config = dict(
    hidden_size=160,
    d_expert=32,
    hidden_act='swiglu',
    router_score='sigmoid',
    normalize_top_k=True,
    balance_loss=0.00132,
    balance_bias=True,
    vocab_size=3329,
    optimizer='soap_variant',
    learning_rate=0.00543,
    batch_tokens=65536,
    max_seq_len=256,
    max_steps=8584,
    dataset='wikipedia_en',
)
Below are experts of layer 8 (counted from 0) of a mixture-of-experts language model. Rows are named router (the router's row for the expert), gate (a neuron's input weights, with its number), up (a neuron's input weights, with its number), down (a neuron's output weights, with its number) and show model dimensions 0-159. Each number is 200 + 30 x the weight over its row's rms, rounded and kept within 0 to 999.
Before each expert's rows: "raises" lists some tokens whose logits its average output raises strongly, later layers aside; "gets" lists some tokens that make up at least twice as much of what it gets as of all text. This comes from a sample of Wikipedia text that the model never trained on. Tokens count by the router's weight.

# expert 143
raises: "ched", "ver", "fter", "eded", "hn"
gets: "al", "a", "e", "ar", "ate", "u"
router,189,192,180,197,217,162,157,197,215,162,195,186,184,124,230,152,152,196,218,265,160,243,214,177,202,139,202,207,151,207,195,220,212,176,193,199,120,169,232,160,227,240,209,193,209,232,184,203,226,171,236,231,180,260,230,194,192,195,188,196,225,254,168,211,188,179,222,205,213,238,190,184,201,145,252,216,262,229,196,225,189,153,197,252,246,175,182,190,207,231,197,187,213,182,203,173,239,202,198,198,220,143,242,214,221,200,199,202,179,229,150,223,224,192,192,214,219,215,309,200,200,205,185,193,174,194,161,150,191,170,176,174,158,178,151,169,262,197,238,261,201,234,199,223,161,200,237,197,188,228,207,168,169,171,174,175,207,177,213,215
gate0,221,224,178,173,168,157,172,228,190,194,194,197,138,206,169,243,237,206,184,204,182,191,190,260,173,219,207,256,117,220,141,182,167,153,186,191,214,194,279,211,194,202,239,192,186,208,215,173,211,157,246,241,202,234,207,151,185,123,222,174,179,206,156,193,194,195,196,155,260,192,171,234,243,175,248,208,172,205,182,228,149,182,220,159,215,177,186,217,206,239,207,261,200,223,187,146,209,212,193,227,213,180,212,159,251,182,229,195,245,243,141,206,172,170,188,189,193,192,179,182,208,193,165,208,198,180,186,228,209,168,219,221,208,168,161,220,245,200,265,194,215,205,256,216,157,199,190,205,173,181,159,140,208,221,203,190,206,243,228,169
up0,182,234,191,153,210,144,167,224,221,235,177,158,220,151,176,167,218,231,222,257,245,157,176,232,174,233,190,149,208,188,191,241,213,134,215,194,200,173,236,206,216,200,265,193,212,253,242,137,186,244,248,229,195,211,163,159,164,158,260,173,178,207,138,226,174,187,196,205,215,227,169,224,189,195,180,212,203,186,226,230,217,117,181,170,169,223,226,220,168,215,196,248,225,217,187,193,238,203,194,202,242,163,238,192,178,156,162,194,235,223,209,215,218,193,220,164,255,170,144,193,240,162,162,209,207,148,168,193,166,238,217,173,169,203,172,249,208,195,188,197,204,204,212,207,209,192,209,198,198,204,136,175,195,208,188,207,143,194,185,223
down0,189,228,234,180,201,187,171,196,176,210,191,205,156,189,208,197,182,166,217,173,218,176,233,220,167,192,186,223,180,185,198,160,199,181,187,240,133,198,186,220,233,185,187,196,210,203,169,144,149,185,187,226,257,203,216,179,174,165,173,196,164,181,246,215,255,258,233,158,170,225,173,172,236,121,151,222,188,204,172,253,157,165,151,234,219,166,224,227,228,214,221,192,129,214,215,200,246,248,261,225,180,216,240,204,206,165,210,181,195,136,181,250,169,156,229,201,190,194,210,173,216,183,138,230,141,183,221,185,168,216,174,159,185,134,220,188,199,171,199,216,205,189,225,226,174,230,206,274,183,213,201,199,176,224,184,187,211,230,242,229
gate1,266,193,153,185,226,198,205,236,188,185,225,236,231,162,218,197,215,214,171,233,141,191,197,192,176,168,138,211,163,150,178,202,198,232,213,185,153,221,249,155,246,225,198,128,223,218,202,202,221,181,239,180,188,239,252,187,208,177,200,205,218,199,153,216,244,219,209,178,215,205,182,168,202,166,201,238,259,201,155,200,173,166,246,217,231,165,209,158,205,218,239,187,229,132,213,250,137,235,225,239,238,186,185,170,234,220,231,191,201,195,188,192,186,130,174,160,202,184,167,234,182,201,174,224,192,205,257,225,208,188,174,231,252,186,221,176,174,195,210,212,178,238,234,191,179,159,203,156,154,138,189,177,177,195,181,183,252,235,189,230
up1,202,168,237,184,228,211,154,198,232,225,198,207,186,200,188,192,198,232,233,163,219,240,191,177,192,228,270,211,232,177,176,178,156,274,181,140,217,199,172,218,223,226,191,196,162,187,249,206,251,166,163,176,201,202,232,211,127,182,223,168,228,153,187,215,193,213,190,212,138,204,181,189,195,172,223,184,229,196,130,176,159,263,219,246,226,226,193,243,243,256,163,261,108,206,180,216,212,237,215,182,247,227,195,141,189,207,206,194,241,169,156,154,180,200,167,177,163,180,226,211,190,184,193,196,231,249,220,190,191,148,174,232,199,225,237,213,253,162,187,200,182,231,205,195,182,209,200,189,210,199,186,204,226,177,259,192,185,191,185,208
down1,187,190,205,218,203,150,224,159,231,226,198,228,260,167,214,182,145,175,144,189,226,200,168,195,251,188,172,158,100,196,196,211,249,199,199,197,193,176,185,231,177,227,185,168,208,232,178,231,180,215,192,193,164,159,185,191,236,216,256,186,182,158,230,195,230,204,200,155,131,196,182,194,174,187,147,213,180,210,222,162,209,226,207,183,206,230,180,176,185,142,204,221,170,221,197,147,191,193,168,186,215,259,218,178,265,176,218,229,198,266,184,185,165,245,234,220,226,188,236,207,201,166,226,218,176,220,236,189,138,237,214,194,220,190,189,217,174,167,221,182,242,182,183,237,266,202,228,218,220,240,197,133,165,254,172,207,200,228,168,177
gate2,176,169,181,182,260,291,246,221,206,187,216,165,206,210,204,209,204,186,189,218,259,240,211,183,186,172,157,179,240,145,246,173,201,184,188,202,194,233,171,209,281,170,219,236,205,187,167,243,138,231,211,192,129,272,224,206,202,203,149,211,225,213,185,216,219,195,188,218,238,182,175,218,181,222,186,176,175,212,231,203,150,205,161,226,166,198,226,193,190,256,206,184,223,268,137,239,175,177,208,213,196,180,225,200,202,213,180,219,242,221,195,208,138,196,158,222,245,183,209,172,104,213,208,200,195,196,223,211,162,222,201,183,209,212,195,166,194,195,163,179,246,266,199,185,201,211,220,236,200,161,211,219,192,194,236,223,228,218,173,160
up2,168,147,212,176,221,226,203,175,200,205,257,207,221,198,258,222,188,175,141,190,189,247,210,211,218,204,232,176,246,154,247,189,196,170,201,208,227,237,228,229,232,166,176,218,169,184,240,175,219,230,242,240,204,204,272,185,211,181,177,216,209,146,198,205,217,177,221,178,259,165,147,195,193,187,224,199,127,234,162,223,210,209,193,252,198,146,183,247,213,180,165,236,211,211,221,144,158,187,220,239,237,218,226,185,247,207,146,203,201,182,210,229,117,215,177,212,247,174,209,241,149,264,173,207,161,203,220,211,222,233,180,228,171,189,188,171,190,174,209,178,198,221,167,175,257,210,204,227,211,196,179,223,244,217,226,172,175,208,153,213
down2,177,279,219,216,192,194,218,202,216,265,202,182,181,207,203,163,148,187,207,176,227,237,236,197,251,166,202,195,249,196,237,217,184,184,153,213,198,195,135,179,168,218,174,172,163,228,194,203,208,242,146,194,250,233,185,172,193,221,199,158,202,204,205,186,220,189,225,234,209,206,185,215,211,182,242,167,166,168,253,189,206,168,224,189,191,199,156,212,159,203,226,212,122,200,200,200,215,258,138,197,216,233,226,174,169,163,164,175,204,171,172,190,211,199,198,213,180,282,133,168,215,204,221,201,233,204,150,268,254,180,213,207,163,184,223,271,199,217,226,151,231,206,233,221,224,233,171,208,150,221,205,168,143,182,211,197,197,220,190,237
gate3,191,150,146,212,130,182,228,175,158,225,210,140,196,178,173,133,188,223,220,210,170,227,184,188,181,171,175,216,188,226,223,240,181,207,190,240,192,172,250,266,151,160,167,213,201,190,195,221,144,239,215,213,192,215,220,217,156,256,229,190,224,218,191,191,205,189,200,221,158,202,253,220,196,198,233,230,199,205,131,240,219,218,194,234,162,203,179,172,200,186,194,157,222,165,254,244,242,164,260,173,202,214,221,217,149,210,213,218,176,215,230,195,236,196,231,165,152,198,242,196,227,246,191,185,229,199,215,195,230,177,238,211,138,210,185,217,223,195,191,253,159,202,232,183,244,216,156,208,220,207,169,223,233,203,202,141,209,156,166,146
up3,212,176,257,202,204,167,231,186,216,222,228,189,198,180,158,157,188,197,198,213,175,146,216,161,264,209,201,214,197,183,214,185,172,176,204,218,201,191,213,154,189,211,248,194,162,235,178,253,190,163,205,228,231,183,231,178,224,248,202,157,174,274,190,189,220,202,191,156,166,231,173,173,180,216,211,253,176,196,206,215,197,181,188,217,210,201,221,187,236,197,183,260,167,189,212,163,201,239,246,193,213,172,175,136,235,173,171,210,227,156,146,199,165,207,212,226,197,200,143,191,175,123,147,188,122,219,183,193,229,241,183,199,209,197,164,182,211,144,237,203,228,189,164,232,251,171,203,157,166,155,233,206,171,227,241,231,179,192,146,259
down3,209,168,198,197,202,227,209,223,199,208,215,213,277,210,224,213,215,204,169,195,195,188,175,200,186,225,185,149,213,214,258,203,209,182,161,210,173,246,212,216,231,223,187,186,196,257,281,238,242,193,145,183,196,249,162,173,236,165,269,169,231,228,211,200,204,243,192,224,270,227,182,169,229,211,221,243,155,210,159,133,186,212,192,173,201,240,194,222,215,209,230,204,215,267,206,223,210,200,198,191,251,196,225,147,167,165,239,210,151,211,207,184,185,249,264,229,219,151,201,172,193,169,239,181,204,159,187,168,176,206,194,255,222,206,200,176,179,214,255,214,155,177,212,166,178,238,228,188,155,177,190,173,211,213,210,214,139,187,147,216
gate4,166,211,195,139,213,141,165,169,247,187,242,177,164,177,199,221,236,219,166,180,197,224,119,216,224,160,218,211,219,190,250,203,188,221,167,158,165,182,176,222,185,221,217,232,170,176,227,168,188,201,243,203,193,176,205,182,168,198,190,234,185,153,253,234,177,196,207,272,167,181,175,169,237,255,223,216,184,210,159,209,192,218,231,208,199,243,269,177,219,172,206,193,161,174,242,169,215,231,242,216,192,164,208,189,221,184,244,266,225,231,208,225,209,166,193,215,231,216,185,143,180,171,198,216,138,209,164,177,200,194,224,207,163,204,239,188,218,199,169,214,165,127,220,263,261,239,198,230,213,194,173,197,169,157,202,235,193,181,211,170
up4,191,181,211,199,181,158,211,186,150,169,224,209,180,190,213,166,205,182,236,200,160,186,215,253,191,169,217,154,226,209,170,210,251,201,186,198,173,242,200,197,196,245,147,204,191,166,191,246,190,240,194,202,187,144,180,158,167,198,237,200,209,220,241,213,171,180,236,203,185,217,248,180,185,226,195,194,249,186,160,193,174,247,197,177,229,228,211,227,285,226,226,179,208,153,170,258,224,261,179,205,186,249,143,209,201,176,190,221,158,192,187,218,276,169,238,178,199,172,250,202,255,224,164,258,169,216,185,205,238,179,211,206,157,255,188,178,194,194,225,187,212,163,228,218,280,253,204,226,243,234,252,153,188,211,192,203,197,198,180,209
down4,172,194,270,191,153,194,180,214,189,213,238,227,171,197,225,148,180,180,223,171,224,194,179,181,169,209,258,188,238,175,268,159,249,212,161,211,150,276,172,199,176,222,205,243,209,193,212,196,232,208,212,157,171,203,216,173,226,225,218,211,222,205,240,158,204,200,242,245,223,183,231,225,259,200,203,235,190,206,169,165,220,167,252,201,170,163,195,228,183,233,219,156,226,236,158,211,186,196,261,180,229,212,226,238,196,175,210,217,213,177,143,228,244,217,246,190,220,228,224,207,203,188,204,204,196,224,167,180,202,169,197,243,183,243,162,231,198,222,171,170,275,137,238,150,137,203,192,238,194,227,206,206,166,169,167,212,196,170,174,168
gate5,196,187,186,212,211,196,145,230,180,181,210,208,167,228,195,248,182,214,146,169,233,153,204,184,160,154,198,215,203,212,199,157,216,193,216,201,149,251,183,189,234,218,184,211,205,202,233,220,212,171,227,217,144,196,213,198,179,218,206,188,190,174,234,185,183,228,194,208,166,171,164,229,212,173,216,177,188,210,196,212,223,291,201,213,287,186,200,186,256,184,181,196,219,257,154,94,243,217,233,164,233,268,182,179,271,168,210,196,228,243,206,212,212,187,160,222,209,231,156,187,184,236,194,227,224,180,177,145,262,210,202,208,208,175,209,194,219,226,210,136,209,167,237,167,223,205,137,191,193,207,204,212,253,193,171,209,198,199,243,227
up5,170,215,147,206,204,228,213,152,244,169,186,195,186,170,199,175,171,212,181,166,152,197,174,193,274,159,172,229,194,178,214,180,196,239,192,184,154,188,190,225,139,239,136,203,168,203,165,203,214,208,188,263,178,205,202,227,234,235,244,215,237,193,206,191,252,188,226,171,219,154,226,189,170,204,204,126,171,245,216,176,217,243,215,221,213,210,213,181,185,209,188,188,228,175,163,189,215,249,184,204,146,219,189,182,184,154,223,257,214,223,238,181,164,128,196,202,170,212,167,261,203,194,181,199,241,196,194,218,208,246,191,200,168,195,251,236,130,187,189,180,133,225,244,213,185,240,214,186,226,232,223,192,139,170,184,194,240,170,196,167
down5,261,197,181,210,141,205,211,224,207,215,195,201,212,210,237,230,182,189,200,192,161,205,212,211,233,206,203,185,209,250,269,149,216,162,204,203,242,256,223,244,155,189,199,195,202,180,201,197,182,198,225,232,176,214,169,220,200,208,197,186,216,237,264,201,250,206,192,219,169,190,161,216,194,197,220,144,223,167,178,174,209,190,175,168,184,200,159,223,163,114,176,266,254,255,212,257,172,172,190,182,258,180,223,188,202,228,148,237,146,174,218,146,175,212,237,184,150,157,208,170,208,213,215,193,167,210,222,263,182,212,204,197,225,252,220,268,193,164,213,227,197,199,215,204,226,201,234,165,185,172,216,175,211,193,242,201,167,253,147,227
gate6,246,218,204,228,233,181,168,147,177,197,219,204,178,205,221,222,205,214,131,214,197,197,191,235,190,185,219,190,227,168,173,261,175,207,167,164,230,240,195,246,180,234,193,217,257,156,231,155,165,152,212,225,190,187,215,185,195,212,181,178,204,216,164,187,193,262,205,241,250,181,176,200,249,197,204,146,263,194,203,220,192,203,155,210,125,202,182,173,206,186,175,213,189,204,211,214,205,218,242,167,262,181,267,202,146,216,225,160,171,195,232,181,138,223,170,261,230,178,225,151,195,185,217,140,179,234,200,173,206,206,224,194,191,171,240,226,219,161,176,227,220,263,212,176,171,177,177,223,140,200,182,180,209,235,206,172,210,146,174,225
up6,137,240,181,211,210,205,184,189,195,193,243,184,194,215,181,161,220,192,157,223,259,236,140,251,208,195,214,204,178,174,186,181,179,244,194,249,260,207,157,168,174,178,213,206,228,226,181,228,209,217,214,178,233,157,176,222,175,165,177,186,228,211,236,169,182,215,218,233,236,203,193,200,214,201,208,148,195,215,183,233,178,241,161,182,178,217,203,169,199,167,255,204,204,220,224,232,236,191,168,193,279,134,210,232,156,178,202,173,224,184,249,184,217,127,214,229,223,197,187,145,172,194,213,212,226,178,176,192,146,205,176,206,224,244,229,222,150,161,160,187,149,235,209,138,197,191,231,285,192,241,211,223,188,215,213,235,172,209,199,148
down6,158,163,228,198,224,157,161,239,178,148,195,223,180,258,187,208,229,236,219,166,223,224,164,220,175,234,195,202,175,155,200,130,207,162,260,196,211,217,207,198,209,134,267,128,169,240,225,180,218,147,225,207,199,223,185,212,203,222,215,189,248,209,205,168,171,195,168,120,212,203,191,205,217,200,201,216,203,169,213,182,193,161,242,213,229,198,197,247,166,206,209,163,250,207,211,174,148,246,195,264,177,202,177,231,170,205,197,239,223,190,227,247,217,101,241,203,197,199,204,189,200,184,153,205,177,194,227,187,208,146,204,210,220,187,202,209,162,181,237,232,232,223,216,197,194,222,205,186,225,245,178,232,130,233,191,191,211,158,203,220
gate7,187,214,260,155,249,145,219,217,194,167,180,229,207,252,157,171,241,196,273,234,175,191,219,213,196,198,191,229,212,199,184,189,147,213,231,215,209,219,218,213,163,182,211,222,190,214,197,215,167,217,178,204,226,184,220,171,182,234,211,203,226,250,147,214,217,208,173,215,208,209,229,201,154,229,244,193,197,206,199,165,148,158,149,237,225,167,235,204,150,180,179,254,211,177,230,158,231,224,251,153,172,255,201,251,194,187,214,202,173,231,228,158,246,201,188,250,202,178,225,247,151,221,187,194,200,182,185,178,206,247,136,193,216,197,179,188,202,259,189,189,218,217,169,192,223,233,188,238,242,148,252,146,199,243,240,251,190,163,200,237
up7,200,148,182,201,219,207,230,220,204,248,224,214,185,161,223,145,223,184,192,251,214,161,161,184,130,213,215,219,214,171,186,243,175,210,170,234,149,162,194,235,178,235,202,187,162,233,240,227,207,216,161,182,170,226,205,195,173,215,186,160,236,184,209,225,168,236,194,202,166,209,168,216,233,211,183,223,205,180,215,238,151,225,169,207,194,199,153,233,194,196,200,198,172,224,208,221,256,224,228,208,239,249,156,305,173,208,173,250,199,180,247,181,227,206,185,221,205,192,200,181,146,187,189,172,195,282,189,247,234,198,192,183,208,161,224,113,208,193,175,174,217,213,222,155,153,187,182,199,166,245,214,232,240,200,181,231,239,185,228,156
down7,273,167,180,167,205,190,229,162,215,203,178,212,198,214,252,207,205,209,169,216,168,157,232,169,170,227,235,168,217,195,231,176,167,201,159,233,168,192,220,200,183,183,215,204,178,179,172,226,128,156,193,266,262,212,170,187,215,195,143,157,222,224,192,169,238,200,192,232,184,193,176,225,231,227,162,254,149,197,159,165,218,221,230,196,174,216,203,199,176,195,169,203,200,226,174,207,222,185,252,121,197,209,188,189,161,218,202,193,218,187,217,200,179,171,260,175,160,191,220,230,221,183,184,235,153,182,235,166,215,178,211,165,240,201,222,180,127,190,192,171,179,240,186,188,261,174,246,235,186,173,249,219,216,178,232,201,292,215,200,227
gate8,209,195,187,180,210,175,242,228,202,161,141,236,241,128,207,179,191,211,219,195,183,175,190,199,199,251,228,199,131,251,210,234,243,245,203,160,125,199,209,215,218,183,205,166,190,151,168,236,171,206,170,242,218,174,195,173,158,186,226,178,248,184,222,217,137,155,219,181,163,207,181,231,165,142,210,224,218,191,197,225,190,172,193,201,246,269,152,228,244,252,206,179,232,185,266,163,203,186,204,163,179,225,186,178,182,199,173,202,243,179,185,243,199,193,194,237,185,205,201,195,170,169,183,185,177,218,194,160,265,226,150,139,246,181,213,175,222,201,206,213,173,172,169,243,198,171,183,164,175,227,186,213,164,218,185,187,178,227,173,238
up8,231,235,190,215,154,178,163,143,187,239,231,192,171,220,254,224,178,170,200,183,217,226,237,181,184,200,204,207,232,176,174,169,161,167,253,210,183,182,234,250,209,148,192,217,204,203,155,257,180,208,153,160,239,214,219,179,202,215,217,177,159,170,190,190,179,218,172,107,202,205,244,210,226,183,144,209,203,226,227,177,225,190,204,204,214,169,192,226,193,204,185,226,192,166,184,245,182,190,200,252,204,191,174,207,141,211,190,125,154,220,181,207,154,217,229,173,165,224,208,199,186,278,156,246,190,166,234,216,213,203,203,199,249,212,168,269,218,237,232,196,225,250,189,196,177,159,203,193,191,171,196,245,266,247,231,215,208,207,159,221
down8,177,200,179,203,253,163,151,195,184,154,154,230,222,235,193,223,226,221,224,156,215,181,199,215,214,195,211,195,213,260,161,168,190,254,228,205,183,172,229,178,179,240,182,210,217,219,194,234,237,145,263,205,197,224,195,236,257,187,116,223,166,187,186,161,245,235,210,165,207,119,216,209,154,245,199,220,221,250,220,227,190,241,238,160,160,185,194,199,239,183,235,204,206,192,180,212,175,188,219,266,177,211,162,229,238,228,226,199,155,182,191,215,247,174,189,171,229,173,195,193,181,182,244,185,165,194,226,199,191,232,261,273,168,194,219,172,189,197,243,177,238,250,202,189,186,201,221,234,236,160,183,198,187,210,222,188,195,164,225,228
gate9,231,204,230,234,219,145,228,208,218,204,234,193,176,160,223,165,173,216,162,241,92,185,223,195,201,120,203,240,216,199,203,214,200,183,211,209,225,126,232,196,222,235,253,212,251,198,201,162,188,197,228,221,189,188,219,212,230,201,173,239,154,203,158,225,212,214,196,188,197,214,230,135,203,218,206,188,171,195,185,235,213,199,247,188,160,220,223,206,178,161,235,211,252,210,129,182,220,256,193,185,148,181,201,219,230,197,218,203,243,243,127,229,207,187,180,248,178,221,188,247,175,233,199,198,166,189,142,165,217,222,162,223,160,246,247,232,193,193,195,229,214,174,208,182,184,192,169,143,191,164,223,199,156,211,230,217,215,182,215,230
up9,236,232,163,192,163,226,188,224,196,202,168,232,183,219,205,239,169,202,179,201,255,226,175,232,233,261,135,212,149,175,184,193,264,227,229,149,200,240,276,161,175,213,192,205,168,196,200,240,197,177,171,203,190,188,231,171,193,214,286,229,194,163,193,144,187,236,196,185,229,169,226,247,233,176,202,209,168,215,217,183,215,232,186,168,204,250,181,206,161,159,174,184,118,193,173,279,171,219,201,186,210,209,197,222,164,197,222,204,226,221,168,187,188,197,226,168,218,214,213,177,204,208,257,215,245,227,227,187,144,159,207,161,201,211,171,174,220,213,201,169,221,172,217,236,196,204,241,194,255,166,219,188,258,219,191,219,228,161,182,170
down9,164,185,167,204,175,177,200,200,183,213,234,227,198,196,221,164,186,177,239,221,165,191,189,194,183,171,237,215,174,188,193,233,212,190,185,185,266,154,230,213,252,215,157,226,232,222,265,237,175,153,177,216,235,226,145,218,191,193,222,186,212,168,232,205,159,195,213,204,193,142,215,156,159,171,189,187,192,238,219,195,231,212,206,137,180,250,136,251,151,212,131,204,154,272,219,200,205,214,152,208,254,208,247,149,189,241,216,189,227,222,173,156,143,182,247,159,211,185,224,207,175,217,190,165,230,197,192,201,218,183,128,202,191,173,230,198,172,202,175,176,203,184,227,189,184,167,183,194,174,228,237,224,244,181,234,225,251,153,196,201
gate10,193,212,213,175,222,153,200,171,199,179,226,146,226,161,198,225,189,179,226,229,260,246,245,181,189,194,160,214,211,160,154,125,221,178,195,202,198,230,161,219,210,189,202,196,230,169,261,212,216,207,206,206,220,185,219,146,247,191,229,188,239,198,230,193,206,212,232,232,140,188,147,188,191,212,198,241,200,122,167,195,207,207,296,159,222,183,245,187,174,219,237,215,235,183,211,140,218,207,262,193,227,217,219,223,204,175,160,187,173,238,206,212,159,219,152,198,186,210,180,225,190,149,219,192,153,185,175,166,233,172,190,176,195,140,179,223,230,228,251,242,202,182,244,229,171,217,206,196,181,207,250,166,187,195,177,216,214,192,235,259
up10,244,172,264,181,192,274,181,225,176,238,192,215,184,180,181,157,196,159,270,177,275,191,190,196,180,250,211,195,231,223,215,209,243,206,250,202,198,223,183,256,201,189,174,256,164,246,189,174,268,221,231,209,199,174,229,254,180,154,224,249,144,167,203,178,179,181,167,222,184,193,192,224,176,152,199,195,186,211,210,170,132,158,179,243,216,182,159,214,248,222,189,208,185,235,217,221,179,182,182,194,191,224,219,231,228,220,139,204,226,223,208,219,244,224,203,165,167,184,212,216,182,198,183,179,240,160,207,170,169,199,213,168,224,167,201,238,191,197,170,165,166,183,209,239,220,186,179,203,236,269,219,217,265,205,243,223,167,196,192,207
down10,174,177,196,244,198,149,195,171,152,190,170,136,131,166,225,168,213,213,147,209,252,204,215,186,193,191,170,235,169,223,212,203,205,195,218,177,198,207,164,192,201,171,219,190,230,223,157,192,167,222,194,247,256,244,192,246,155,186,243,220,247,209,185,193,200,227,187,287,202,193,236,211,212,170,185,160,130,178,177,246,213,154,277,206,201,162,239,213,179,228,242,164,191,185,204,128,246,263,210,187,200,239,202,161,175,184,192,190,203,212,254,185,155,248,229,211,214,180,215,220,250,204,179,168,187,201,181,190,210,174,190,236,233,170,186,185,216,258,177,217,209,216,220,200,218,227,206,182,209,244,186,190,228,225,159,225,204,149,190,222
gate11,152,189,224,153,213,202,219,210,179,176,199,197,164,169,239,141,169,213,205,202,172,248,226,228,212,152,213,200,190,223,173,243,206,202,230,236,193,188,212,186,175,240,193,231,208,200,236,174,174,174,186,153,167,203,203,190,191,188,224,220,154,177,139,172,236,224,240,278,188,233,239,257,187,183,251,208,204,195,204,262,176,176,168,218,226,185,144,173,148,275,208,154,174,231,242,233,179,246,199,176,194,211,191,205,203,216,221,197,119,166,178,216,243,162,217,141,200,218,191,227,217,164,154,203,222,167,171,182,203,219,187,232,232,220,142,203,138,198,217,206,211,172,186,199,210,221,192,192,213,189,169,137,153,176,209,186,176,246,207,241
up11,211,223,200,194,215,141,263,223,179,211,210,204,218,188,224,171,229,209,209,295,225,225,174,185,175,180,236,203,226,170,116,217,140,192,196,228,158,160,230,192,201,173,189,190,185,203,178,200,146,213,173,145,186,228,210,217,188,178,285,207,155,183,213,247,188,197,180,200,210,176,182,198,225,201,204,185,244,164,194,207,217,205,172,188,215,202,203,179,220,187,143,222,207,219,226,216,230,239,240,201,230,213,199,214,143,184,230,208,232,237,206,183,213,157,198,194,203,163,148,189,137,118,213,191,219,188,150,205,215,235,203,229,165,198,209,210,250,227,183,229,210,163,228,165,187,193,239,169,262,198,161,216,135,202,233,228,172,267,225,198
down11,147,226,206,153,175,176,138,183,185,182,147,227,174,178,258,148,138,252,182,213,200,246,213,213,171,183,202,246,191,195,246,201,220,202,214,194,203,208,231,196,224,181,165,226,223,179,231,217,188,210,199,202,213,257,179,194,192,181,193,224,155,232,177,209,236,198,226,255,165,183,194,162,142,183,201,149,196,226,203,187,193,214,222,200,189,190,236,157,203,165,191,178,234,180,193,194,181,188,180,210,196,241,205,210,225,231,203,254,177,194,251,182,153,249,153,191,185,247,198,191,223,172,194,189,225,191,190,242,145,216,199,210,213,183,184,205,180,195,223,210,252,236,196,156,205,208,197,290,196,199,110,236,175,275,176,164,230,132,164,225
gate12,224,178,209,190,195,188,215,233,211,194,248,210,184,221,121,234,197,193,182,206,166,165,230,201,233,179,182,169,208,130,126,137,213,216,225,210,171,215,139,210,211,185,177,171,271,177,198,216,218,151,202,259,220,192,196,238,186,173,234,212,183,193,179,207,190,249,200,239,227,208,135,203,143,244,191,213,212,200,177,257,219,163,209,191,215,206,228,238,214,171,181,228,254,243,223,201,246,228,189,214,156,165,176,176,196,206,225,223,165,243,155,179,189,150,195,186,244,159,221,193,214,228,198,212,221,161,170,215,171,186,199,205,184,185,148,240,166,206,160,184,223,178,193,243,265,207,201,198,207,219,194,175,107,204,179,248,183,217,188,205
up12,207,212,241,210,218,187,200,182,226,188,169,213,212,155,169,225,158,180,200,200,122,188,184,207,276,167,261,171,239,162,166,186,218,233,172,144,188,159,185,214,169,206,180,238,240,184,263,227,253,194,266,252,214,213,274,231,252,155,164,182,222,168,185,169,201,224,221,158,213,157,160,184,167,163,231,191,180,175,154,240,155,227,252,197,192,154,191,195,207,179,164,187,174,182,231,152,257,228,220,173,177,196,160,190,216,195,179,206,172,182,227,195,200,223,181,201,162,200,269,230,182,230,201,182,217,248,241,210,197,223,168,207,244,225,201,174,246,206,179,181,202,215,189,172,209,194,191,210,207,208,206,136,192,210,188,220,177,176,202,216
down12,201,211,182,211,213,286,199,218,179,198,198,221,144,197,206,201,179,256,216,243,202,226,189,229,175,164,211,174,228,239,230,146,243,193,196,203,203,183,228,255,185,192,189,227,215,172,222,202,168,193,218,142,180,192,218,189,229,190,211,248,185,175,235,193,223,283,194,161,217,140,196,201,191,117,177,229,181,229,215,146,168,246,229,235,247,162,176,191,160,212,204,178,191,215,165,224,248,187,148,160,278,234,167,176,198,242,205,230,188,157,200,224,137,228,231,230,145,217,156,184,188,181,213,154,194,162,175,224,235,219,196,234,231,225,193,190,199,193,174,204,190,198,179,160,207,182,218,191,148,189,197,193,217,263,214,187,195,218,221,171
gate13,171,158,164,169,250,183,207,213,223,199,194,224,184,107,181,190,226,218,203,204,142,201,121,206,165,223,206,218,236,222,207,185,170,148,129,180,190,213,209,197,189,205,203,196,214,161,199,167,199,208,177,254,188,220,179,165,159,211,198,166,209,237,166,224,151,224,174,187,162,207,231,170,226,237,221,236,198,168,161,176,222,194,246,187,176,163,224,239,211,189,236,267,189,174,165,179,222,225,278,206,219,150,173,226,207,166,201,201,200,162,189,143,184,175,253,250,240,175,179,154,225,189,218,200,173,218,190,225,174,184,222,188,179,175,179,173,251,185,181,254,157,170,163,227,189,221,192,181,235,220,179,165,123,202,212,197,220,193,196,192
up13,139,202,239,180,201,195,143,171,176,222,181,225,199,255,217,224,131,211,219,274,143,236,161,215,222,183,218,271,213,204,197,223,195,153,159,187,242,206,171,215,226,207,216,165,258,200,219,185,249,179,206,226,171,211,211,267,222,199,231,203,207,219,164,190,133,246,176,212,172,225,175,203,184,190,214,202,204,233,147,183,176,250,234,243,140,186,237,176,136,172,241,262,198,188,193,165,217,243,189,165,196,201,240,250,220,185,211,209,202,216,222,235,193,219,178,216,240,222,225,164,200,188,202,214,209,190,216,223,185,195,208,113,206,205,186,202,218,211,259,198,158,151,186,185,156,207,195,197,197,197,153,207,215,188,237,189,193,219,166,194
down13,253,195,189,159,201,208,235,202,229,207,254,234,169,150,133,198,248,190,209,194,176,242,135,178,199,293,198,195,250,189,185,172,234,182,174,221,182,211,220,251,163,182,213,192,204,190,190,170,203,211,160,153,190,164,239,151,175,186,204,191,157,192,187,171,258,166,255,190,203,200,221,252,213,236,180,172,188,208,208,235,153,229,245,241,214,159,170,181,230,173,189,221,184,165,226,259,222,218,200,189,201,150,189,221,227,165,203,154,206,179,196,207,192,179,209,236,218,174,177,211,209,196,193,218,185,230,197,190,155,263,213,174,204,232,208,210,185,245,204,236,231,234,174,249,231,187,220,174,198,240,216,194,192,262,210,219,205,260,144,152